{"activation": "swiglu", "moe_layers": [0, 1, 2, 3, 4, 5, 6, 7, 8, 9, 10, 11], "router_score": "sigmoid", "head_dim": 64, "norm": "rmsnorm", "rope_fraction": 1.0, "qk_norm": false, "extras": ["capped logits"], "weight_decay": 0.018, "warmup_steps": 200, "seq_len": 256, "doc_mask": false, "dataset": "wikipedia_en"}
Below are experts of layer 8 (counted from 0) of a mixture-of-experts language model. Rows are named router (the router's row for the expert), gate (a neuron's input weights, with its number), up (a neuron's input weights, with its number) and show model dimensions 0-159. Each number is 200 + 40 x the weight over its row's rms, rounded and kept within 0 to 999.
After each expert's rows: "comes after" lists some tokens at least twice as common just before its tokens as in all text; "gets" lists some tokens that make up at least twice as much of what it gets as of all text. This comes from a sample of Wikipedia text that the model never trained on. Tokens count by the router's weight.

# expert 13
router,209,147,213,205,226,205,261,237,227,141,202,129,220,263,235,248,186,164,189,280,142,222,152,209,160,146,211,290,236,253,215,223,187,126,225,255,213,192,173,322,226,248,162,193,194,232,172,210,211,195,229,163,94,239,255,234,97,195,205,218,259,224,168,219,192,207,231,170,215,218,176,228,265,207,121,175,154,193,178,188,201,207,166,263,256,156,224,159,199,166,165,158,182,125,125,236,248,184,224,196,163,168,214,265,165,141,133,126,214,225,253,107,178,215,192,183,201,231,123,211,216,177,211,145,152,163,156,173,178,201,234,240,222,202,231,188,233,224,180,186,166,173,229,201,176,204,243,145,173,192,234,234,268,252,179,207,204,164,222,181
gate0,241,267,213,168,146,205,213,240,188,264,265,221,226,245,194,204,183,203,221,238,150,195,150,204,249,131,226,186,181,233,180,222,219,152,179,184,148,189,192,223,221,149,211,232,187,198,155,217,165,182,244,71,174,176,278,223,189,196,225,224,183,196,149,154,221,141,162,190,223,252,172,229,277,228,193,193,173,249,153,258,201,228,218,204,244,147,178,199,187,241,206,220,160,114,87,180,164,193,194,156,193,185,114,202,146,186,184,142,213,182,242,70,168,280,241,155,153,237,145,165,202,192,178,136,241,267,183,181,180,184,147,240,209,219,158,200,171,193,157,213,209,138,194,199,240,200,181,130,136,293,183,182,227,177,257,218,249,201,236,189
up0,206,130,200,181,245,195,180,221,218,182,213,168,168,213,290,150,247,211,150,224,179,217,239,203,191,205,177,152,231,227,186,204,191,249,225,149,212,111,245,261,134,231,161,198,205,190,186,220,175,174,89,217,194,237,245,228,203,231,176,236,292,225,278,288,188,238,213,245,236,132,218,188,193,231,213,270,220,214,250,213,181,212,218,241,141,207,250,220,136,221,180,190,251,277,233,171,194,193,190,242,155,174,166,225,150,202,202,280,176,191,229,300,206,209,105,229,233,165,133,132,182,237,160,238,165,215,244,212,199,175,227,242,148,251,173,241,167,196,236,285,234,261,201,195,173,243,139,245,255,199,175,235,247,129,178,172,153,206,221,218
comes after: "\n", "-", "|", " •", " Loc", "ordin"
gets: "-", ":", "|", " /", "|---|---|---|---", " •"

# expert 26
router,211,158,198,220,232,226,277,216,198,158,237,201,257,154,199,261,250,169,188,206,217,242,150,160,201,140,211,205,254,175,212,299,195,119,200,271,121,198,244,189,131,188,176,216,191,211,216,218,244,244,204,147,171,190,238,222,86,211,161,143,223,257,207,245,220,176,237,210,236,214,162,224,193,156,138,175,147,188,154,271,243,187,189,196,221,222,184,233,198,60,221,180,212,192,171,155,242,200,215,221,232,279,178,214,170,178,160,146,191,306,205,146,228,196,133,200,184,206,155,202,208,132,178,176,153,187,204,186,140,207,148,184,256,214,203,190,219,178,272,168,244,236,268,190,171,258,147,150,164,163,266,210,221,183,191,203,191,223,235,126
gate0,225,189,154,219,204,193,168,156,237,193,162,176,202,235,219,192,202,201,306,211,151,217,185,224,145,185,207,267,237,209,225,190,150,212,150,228,235,214,154,229,141,243,206,163,283,226,206,189,187,210,206,216,226,189,90,272,254,183,218,136,253,219,209,167,233,112,230,153,229,256,153,176,184,227,142,121,180,188,193,274,260,173,192,157,280,169,189,175,178,232,185,246,218,262,274,181,230,126,216,195,209,224,201,211,247,235,224,173,274,232,153,172,196,168,193,213,141,202,242,163,213,193,255,179,174,160,244,216,174,110,168,155,203,133,183,152,194,262,284,246,161,201,191,246,236,276,216,179,200,196,110,199,177,246,173,214,260,188,150,245
up0,217,189,171,278,254,231,216,165,197,217,164,138,204,298,247,189,238,192,290,187,175,209,156,199,219,175,171,204,243,147,150,274,214,145,183,215,217,181,187,140,170,169,247,205,236,158,203,189,165,215,142,157,211,237,101,175,188,144,216,198,141,234,164,212,174,98,194,158,205,261,166,219,191,203,136,187,212,144,131,249,258,170,214,201,271,177,153,208,141,225,156,108,223,204,197,208,154,171,239,175,240,170,232,218,206,282,134,209,233,152,166,155,164,175,179,216,170,188,162,148,171,173,270,235,180,189,218,196,191,210,167,223,244,180,127,226,219,210,215,202,223,235,224,229,163,256,214,208,198,133,182,145,172,220,231,227,192,86,186,105
comes after: "\n", " ", " 0", ")", " 1", "%"
gets: " |", "|", ";", "-", ":", "="

# expert 30
router,165,169,203,104,194,218,234,208,168,119,245,238,252,186,163,222,267,157,210,193,197,190,195,232,168,190,188,227,232,203,179,246,195,158,146,242,181,197,178,229,179,252,199,262,257,244,200,185,192,183,227,167,238,197,213,218,112,203,159,214,199,265,207,290,221,179,364,162,211,156,188,222,244,181,199,210,178,133,211,152,255,165,218,276,216,133,186,201,249,194,166,180,164,204,163,206,221,178,193,306,144,189,233,221,178,121,204,168,162,200,225,180,190,128,182,218,144,173,201,230,224,187,226,176,168,187,187,150,162,194,315,168,210,254,242,137,311,203,246,207,187,257,188,206,169,258,236,160,246,189,218,238,205,221,220,237,229,207,257,199
gate0,215,192,169,220,229,172,223,157,171,155,341,205,260,174,229,126,222,129,246,141,195,158,140,252,206,250,174,158,230,169,179,232,234,201,206,212,196,202,293,171,292,152,246,157,175,203,210,135,257,213,259,150,195,219,203,161,210,130,142,227,240,105,233,209,172,252,104,191,272,168,152,153,217,146,146,273,165,187,218,193,220,156,165,122,213,194,160,219,231,213,207,183,231,205,182,195,232,222,211,166,172,144,200,205,158,174,209,133,190,188,227,231,158,179,230,240,153,176,190,251,229,208,184,197,162,198,205,195,159,164,233,191,186,228,223,197,243,200,171,239,175,180,231,132,216,203,279,188,192,185,87,247,233,209,249,212,237,165,250,180
up0,151,137,252,184,193,276,188,231,201,175,275,214,173,166,197,152,123,263,243,211,214,270,260,223,235,231,195,200,203,184,150,219,185,246,176,163,138,253,207,206,148,246,205,215,240,256,296,180,137,214,180,136,204,277,277,137,230,243,188,207,191,184,91,194,158,255,256,222,177,172,195,183,196,233,168,206,162,219,117,204,208,181,190,164,277,244,232,201,266,173,202,235,189,170,201,208,219,205,162,223,200,255,206,234,246,186,234,273,214,172,114,235,174,241,264,160,222,205,229,233,213,220,222,195,212,174,192,198,192,258,202,205,204,221,213,139,133,183,183,209,251,146,134,189,292,196,171,160,189,162,244,142,189,139,301,204,206,199,225,209
comes after: "\n", ".", "==", "===", "s.", " was"
gets: "\n", " re", " st", " he", " He", " It"

# expert 12
router,218,117,203,128,260,220,208,185,256,165,199,182,206,108,199,217,223,147,243,196,236,224,100,167,221,125,224,232,245,183,224,218,118,151,232,246,225,253,193,238,140,207,256,184,217,208,193,164,235,256,257,174,125,218,258,169,201,212,209,144,279,263,256,250,235,195,242,189,214,204,137,285,178,222,167,210,162,117,232,201,251,251,224,199,185,179,200,233,189,190,233,118,123,203,210,168,165,207,236,206,180,192,139,229,170,176,159,197,212,246,220,218,187,198,160,176,248,260,164,232,220,202,157,133,144,188,150,145,145,221,214,188,254,179,181,145,240,237,232,178,241,255,200,218,100,164,175,177,227,173,198,171,239,195,229,209,204,219,197,283
gate0,147,320,214,166,264,185,248,154,224,284,200,205,227,171,159,250,185,167,219,232,155,166,207,237,157,173,206,220,234,146,139,173,183,253,215,152,201,185,188,189,161,241,249,144,171,159,230,212,198,270,193,151,165,250,267,207,179,153,242,164,267,167,220,185,216,161,201,215,212,232,166,225,154,225,175,160,249,205,245,149,226,215,238,188,222,200,224,80,185,252,200,200,154,224,156,207,204,239,189,194,129,217,213,206,192,170,179,213,230,294,153,242,188,146,161,234,228,281,249,198,259,233,148,112,217,278,147,227,184,134,175,163,173,227,232,168,136,264,233,186,204,201,216,118,187,176,182,185,180,236,168,258,209,234,193,182,134,183,154,245
up0,184,113,144,309,151,212,223,204,212,220,213,181,208,241,239,270,194,154,190,163,230,185,155,201,246,259,152,217,142,196,256,176,197,214,177,182,225,213,150,168,234,207,234,270,152,213,247,175,213,133,160,176,239,123,145,238,170,209,182,202,128,195,173,221,225,201,193,219,222,213,203,154,137,169,178,228,217,161,189,238,226,174,203,191,267,202,226,314,231,209,183,170,218,201,184,242,224,161,172,179,230,235,170,153,239,195,201,209,232,124,158,183,203,241,231,203,200,143,203,221,185,197,236,267,248,170,257,143,196,253,187,196,275,231,259,206,229,226,223,279,123,157,153,297,192,177,225,229,222,149,197,134,123,267,209,193,304,184,236,147
comes after: " and", ",", " as", " is", " to", "s"
gets: " and", " a", " was", " the", " is", " were"

# expert 1
router,183,182,198,206,232,226,305,224,239,130,280,184,189,220,195,177,165,179,194,205,176,227,212,267,175,195,227,249,211,201,208,207,181,145,224,235,222,198,236,199,150,137,256,211,201,245,253,191,218,244,200,135,173,164,230,198,190,167,148,180,251,186,246,217,270,133,205,227,238,127,127,224,226,228,208,230,135,192,175,176,262,164,206,201,275,189,283,193,171,201,223,196,200,171,211,221,208,221,166,264,113,195,221,214,174,142,190,267,255,222,283,173,176,218,101,170,195,273,201,199,212,194,211,124,141,160,235,175,210,197,275,186,261,237,196,135,180,271,203,129,219,202,214,200,135,198,202,100,173,129,251,219,212,256,259,163,195,244,190,166
gate0,137,185,194,203,253,147,196,217,206,201,246,146,175,248,173,126,161,217,206,141,152,200,251,237,228,219,263,203,186,235,228,268,142,201,199,228,164,231,154,158,214,176,183,271,218,175,200,163,242,193,214,230,133,179,168,313,282,199,218,187,173,227,178,202,238,215,246,286,210,228,118,207,247,268,218,246,131,155,215,135,121,190,185,148,212,139,164,192,166,225,154,204,186,194,211,152,185,194,165,219,148,194,157,222,251,117,180,244,147,249,247,217,170,171,193,188,216,282,158,183,152,238,191,171,192,238,219,175,149,197,250,255,215,113,205,184,121,181,220,188,277,178,266,147,202,209,222,151,176,224,225,150,162,227,227,217,151,234,244,232
up0,237,218,206,231,237,212,222,243,246,250,253,249,234,254,185,230,192,215,192,238,245,207,214,148,206,194,201,192,197,180,159,205,160,161,268,152,164,177,266,273,260,164,153,288,199,172,198,185,153,246,235,188,167,275,133,209,178,232,200,193,125,133,204,145,207,188,177,187,181,101,151,209,168,163,153,183,176,199,203,220,223,137,263,219,180,148,177,160,233,214,107,263,174,170,211,111,200,185,163,256,167,164,221,194,137,254,235,216,168,172,117,255,173,191,190,224,194,230,207,211,238,247,224,212,192,314,183,185,151,177,262,241,152,179,285,142,159,144,188,196,177,217,189,281,94,194,194,174,174,201,208,202,218,243,202,212,173,219,231,205
comes after: " of", " in", " for", " on", " at", " to"
gets: " the", "ic", "b", "'s", " his", "ian"

# expert 21
router,197,198,201,179,195,245,211,181,224,125,234,154,201,226,203,204,289,153,189,242,248,269,148,187,180,190,215,254,285,157,131,253,195,124,211,239,228,285,195,229,188,208,226,250,257,267,244,172,251,268,285,183,162,211,218,240,171,163,75,171,282,210,245,189,219,102,271,219,221,221,164,220,228,176,141,276,176,183,136,195,250,223,187,244,214,165,243,215,221,96,230,242,199,217,130,146,167,135,236,242,161,200,170,221,191,186,161,199,220,208,231,221,238,128,222,183,167,233,179,196,258,189,227,187,185,198,199,205,183,211,233,202,218,176,220,167,166,213,250,149,242,154,253,177,169,223,252,205,201,166,215,211,250,186,197,152,234,199,225,223
gate0,184,256,140,233,103,176,197,207,220,121,176,197,193,164,210,216,245,158,238,264,206,186,208,189,211,192,230,252,198,258,166,170,209,179,230,245,147,221,215,189,168,136,207,157,189,238,229,193,178,189,129,207,169,147,210,200,191,228,234,206,167,155,182,207,171,185,214,224,227,190,234,220,204,149,251,185,179,177,168,223,218,191,196,233,188,181,239,177,231,203,230,214,165,243,241,243,197,150,125,189,200,185,142,200,187,115,165,272,219,254,253,226,177,175,262,200,164,231,214,167,190,50,262,168,195,250,220,242,253,197,209,111,221,255,172,210,260,214,181,165,131,145,275,117,223,137,252,174,133,145,114,212,203,162,205,238,217,142,258,283
up0,105,211,209,206,152,149,138,222,224,184,165,180,240,231,177,255,247,164,221,208,198,197,179,128,188,217,197,253,211,224,180,224,259,199,260,185,159,221,191,239,149,166,237,186,243,245,255,171,104,165,176,241,191,131,199,143,158,186,142,163,189,177,189,208,76,225,152,196,179,212,215,214,213,175,220,120,197,231,155,225,258,205,164,280,201,186,215,280,165,193,251,191,205,247,249,246,195,183,186,220,245,195,191,183,223,207,228,276,279,248,217,196,190,258,264,220,225,212,182,209,163,167,294,145,235,134,209,217,247,161,228,139,209,208,187,273,226,193,143,146,142,140,224,188,198,225,219,126,219,130,137,150,203,175,245,196,214,194,169,260
comes after: " |", ".", "\n", ")", "==", " =="
gets: "\n", ".", "s.", "==", " =", " =="